From a checkpoint of a small mixture-of-experts model trained on Wikipedia: vocabulary 32768.
Below are experts of layer 4 (counted from 0) of a mixture-of-experts language model. Rows are named gate (a neuron's input weights, with its number), up (a neuron's input weights, with its number) and show model dimensions 0-255. Each number is 500 + 25 x the weight over its row's rms, rounded and kept within 0 to 999. Numbers have three digits each.
Before each expert's rows: "mostly gets" lists some tokens that are sent to it at least half of the time. This comes from a sample of Wikipedia text that the model never trained on.

# expert 8
mostly gets: " September", " August", " November", " U", " October", " June"
gate2:468509487486519492486476489520421488494550509416505488507470515499496463536536472471536525459494502523480509508476519520526513494488512448509467511509488500509463525537515479476498525447477486509545476472507473497490488514440492475528487510474508452487537527506481480512508493527494478493493433491510509496509482511488520467469457508509514516466487504451556514498491444468542487511470458488512502500516512480513493497486514487523427504472541508478508485497509474514464518494478521487503515494488487500487498539549555528461500492484511502476536519457529515495494492524465518517479518506489457550517522481484458508530484532479498494483473540539500485480474492520467495518473519489501516476531493527486519500487519469489497462525504475508484515455497532523514456544470517
up2:500478517484488490492512507498472515538478509446495469516488490497480467500502465508506480521467540521503523490469503462513523525501496479479482549478443502500547539541475517513540537452505455479513511498502516548526522501504505533503474534529503474510506477449495500488531552516456461534545499490527514468490510504503531492511469472508475526444539488509526492488464500465534500497516498479539497509498512531523508470515527488481503494504505485441494524499497481497526497558465536481493446485495536486553486492509513509504515446464503493434500517498483520469497438524520534510512468553490486483475508514506509539502526492518477458531504514505451495474479436479518467466526473499477510478482515454499517540505514478518484503485512510502511470499495505553494495496545516

# expert 31
mostly gets: " heart", " environment", " cancer", " sex", " fish", " problems"
gate0:499468509496523506486476521481500506496497524531514477491497525544507499465438453522468512473496503505528526505470510472456471463530553457515461504468495547556519503526459493487499499487456479482527491473507479496507494472536496485520563508496524484487483519462484494501508555502514490502481521505482506505512509506475518471501496542531519526445480447497476526512499506495474557521505513486468465482456498490540506509471511509514497505516469495542530467493503449493497496526481509508467452506484534547472536485518476546497517504466520494479521478474481527475504499517513471517511465469541473535541484474514498490512535496465460481519483480524457496527478474525515509488508481527489512512440514501523486486449542457523509519496545512533531513490465493459477484484505538
up0:484543495542444480488530486499515454513498482503491515511491492528480491489491519495552468510486490477468515491525450481521506531504491504508480486521535473474521498481486496501469550531507470487494473537475486495442526465456490488493466512474518467532504495512505498516499482502443531575504478488487495486468483534519502457457500500501476513498510471488510486508501473519504488515506491508511491414496505504500501510521468496502482509533536448507485473535513545512498512496494478490472515440493471457452479456467503510482469498485495480493488508526525536490474534526512503480551504516529499501471516558512488497510517538538542530514488542482494554476487519487521472512516493489511531502518546565507519481497500503464563515494544550496503509493536472502502514519546487

# expert 28
mostly gets: " c", " st", " ch", " sp", " p", " w"
gate0:493454464481546511517537508500489523428511474479494501477481555505500571485508497518471497449499486508527520498485511516499502480456472473497508498491487483491532490529509502485525536484498548483474511507415486492541448499460494465498502525528524489502540487474493505467476525480520461501523484543452545476477565483469513521544474492474476512501497542528483483528492520535535509505483478562481495517491453459484501500510478490480480511495508508512530464525546448494515516484490453476511516539485519476465471514494522497530511485542524476516486510516498502482481539518494509452476502474511496499503508553508488497492478476530551491511519487475476497458525521490513534514521491471511531498485442481475497506482501509506512511472486471488473492502473485526534475512496476
up0:500441507525506510528463497503502506509522504496530447493514454481496473498508552519476486497457480517538484475511489502467469495511515513459514540549498515435466494506501459489517504517536517495535502518485516504488460492494531503525506524484544484498514465481461549455526479517519447454530453517487508497486552510510504503494530488489520480464507508512493480492489530436529499517484465491553500474495512489538527530501506505503471496507476526496502503517530590505509500528532523464480478474493515517534498526517531469518468526527528503478506490499498500432472516488541479516495485517460509498485507474502470550496506534481507475487492483525482521486467490445473492484544511503463502462479503506518498506514516524524498479525513526499499497474546455518526452465463508

# expert 29
mostly gets: " %", " Apps", " Candidate", " JPL", " Turnout", " ±%"
gate2:505510525541529471460476499483443475495486469512510467466510488528483522541469455459548567473516521487518485499526514471474503514482514508477481456514518445501469501465486533517517480500490495501483472539479542515470529470502508488522466521539485492506500526474506480456495494459488505528491526511516485463510494542519525487516522522531479474490471512487487482469499544513493518477499539526494496476505491508478490485532502470492498518556496514445516461481477542529473483474489502466551513476529488527510486461475539483463481491497545499540537487528522540497520511488502507495520477490483522499508450483524492510514533500513459468520539492527448508519506540517490466483482482512496479486473498515536512518500485433496492500495440496489475457532529502504468471468548504
up2:456527518479461547492480507515467518471482549520491453438497522478509505512480498498497524500493499476454490513549529514567458483461458543448489532486523458497455523478532499531530502467452499444508503508468516499459525461505471495486529487529503476481508519469516478470496527442517417479498501504494509496498520452465483503527487476542498487519513534507516511496521527530504487525525513480489489492482505511496490496504482514512513514482481501486497542520477469545523526483506524514525457468476514520481524486488500461530502518488476457482536484502497503516446531475492552481485489516525491507485459517478479480514441505505484538487533494492488498526486477518552504497510500515541489518489515488514519515476524485497493473471479510547468520498463487496528530504510535

# expert 7
mostly gets: ":", ").", "):", " titled", ".:", ":\n"
gate0:484503492513521484489520486506494493496509506522474537495497492489544467500494454561468502536489515526491476525407498476516484504479506463534517547480481469493485531466532495494581509478513533502500517490496512520513496480484521465530504466485510476483454494488499527508485498532506449513514487468520533476530517499519508498491504456500513493458517504497494484509507538471487493498451522486468450522496458536490514486542517456480491538513475482561481501485467509461502458496517514492487502539520481527515484490491525521483516491560501504530525487538511483500532507503491494461479471506489451501469500472521528454449521481523516466525525513479505509509515467493498480541497499501472522447514455465495532484505511484556498499510444475504480521548452481507502511503531474
up0:518465580521500465491511507453481540407549506501489525525481532508530513509545468491498479488492499536520537490468507475551515480463479485507460533480488525500500537506520531464521513517530546493524520486511520488534522483531503482546503473500485517473483458491527508488506497501502489515534515479480530537485468503505524490506485508491539526505488514504492483492484535548484465516466528501516451522513439495494544527548509483495469513540482520524506474473487500473504477539487507474482487509498510544503547503496518486489495521510496508496502519491541501485485508522469474492484490500491448506509450485526531460469507532545562476491520499493492482555518469511497465505508479462499515478496496500488497526479492522581513501501466479528487511538472488474531489506492516

# expert 4
mostly gets: " \\", "{", " ±", " MPC", " $\\", " α"
gate0:493499462471503509518530497453514536506498487490462493524523521486493473481500489505483469503494473493523526532540490457502477538480500524534506558460482476480526498482517489515475489463506529523497514473529478554543495510510487497552511516471506502494479491496480544533513484516509526473481491529498526485474502474539508502482537524495514501513477443483484534499562468534471475500476493479489512472508483501517510512504532457510513477500474502508509493484570488531498533522500491532518543551510444547527506516512518503520508492534497489541468507505498491489444476499505496504521515474462478539487522476494508533472489495487538470522505532524468513492510517554483452522535498489512516494519460507509507484563509480472443504517518482447496466549457521528466514468543540
up0:503470470507474533529500498465500531481535506483535520487515506442506544502516465521520518530505521477508484490484508472486526503464489560473510500527505535492510528477479498440485468492516486558509520506532556514521505505518504554543509503495521473485509486472468510442519499485498532538524461538491477516463503478510489526515518486545483485468480476485530542568535486479447551540506474472508528504503512509528482481503497482520498532534482520521481468474469473470486509500474440459493499542511501498502493503470511518485495499514489467445504489485481501513475536492515500511454548493528510503508474522514464542457506499514477533505428472480496505516498502521532541459503505507495474483499533526482507537503527472515501485476519482486548490518458507473500516490480505

# expert 27
mostly gets: "\n", ".\n\n", "==", "\n\n", "==\n", " |\n"
gate0:474551494507501473495491500525478517489470464458517480487502492515517486499469501497490505498486488487558486505525504515497499474493501509467488504502491460525498482471458445510478462532519538536433509516476522471515514500497546465520545465517470503519536521525504519499478478510493521495495489461543535472510466503526487517494509477527525495492513515474523483504510454506492524530466470483482548519472503512478518517558484506476525507504493479500539498535578522534521476527500492517525532478562462488491470495509469455515546518524501516471546520537490489515512476531477473444525528495489508485505476513451509567497502510518501530440504498496475511496525471481495485494486521486480524515527536498488499499459535544522500502499438459492539515513510491510474508554514493
up0:534460514467487482468485514466518488526497525546426531517524511487471480503494517535505494482510505528511506509467515447534499495479502502507479511489497549483505533537499547519497515480457477506559460515528450480474500515495497486481482509504527459476463474509461508533497496516467480508496488496488504508517532531509504484514504494470472516516483532505490502487437481496511490488530514517503480518520480500485466500458483469472472513506483531490538471503441433444502504455499489486508456520482491496452506532488524519520485511486483509476492463496484540517537472467519505514486456516536532473506490503534480468479503528441506448514512489492491518500471498510482537523471468487523481466458468463550487466526472500494522486503544552496463497532524491525481486464503515

# expert 32
mostly gets: " Island", "ford", "ington", "dale", " University", " Street"
gate0:519477515517572491481482531480512490474512538498558492525539499515470476510530471492495513482486448521472482483466491468499516486498460480496549526492469504496457520505470495483516486504516495487500516523460517500525517488484530464500517490526489514483495546511502523478514485497500541529479531488501432524498520490507491525498496510471478492515521481496513526449499505521510470495557507478506507550524504491486508505518514484504503549532527506507510502512536489538539498521495515467467557529508491532503474491493545524461494430534523472517502519505509531483479479510488479479465506442429472487499499512513486494535527503475539464546484521519484503455507484486498495551476430519508457455478502488542494470468516481529520486470485504490499486550487485514511512487512559
up0:536519509473530483515516543515475499563500522486516522542471488497512538505488509505491492523499541530478499532468498511510483500491556485512504502507488517493494512492541512491449486507455477514494516530506525518492466501505516532527463481483483471525491481515534512505477528456512538459441500491462516464478480552492499517527462491488487474529499482481543495537505484499512537483428508527483539549506479494499488525512521525519514520509511495467502512465559506461480535554547514533535488512567502485527470506480497474491473523502521501475514525493518497491503461501554489502499521547498537529475492498505482483507547451518548485499439484515517485509502527486459526486483475500499523489534464515491511502516521524531483542538503470492483536485497486465504483472500450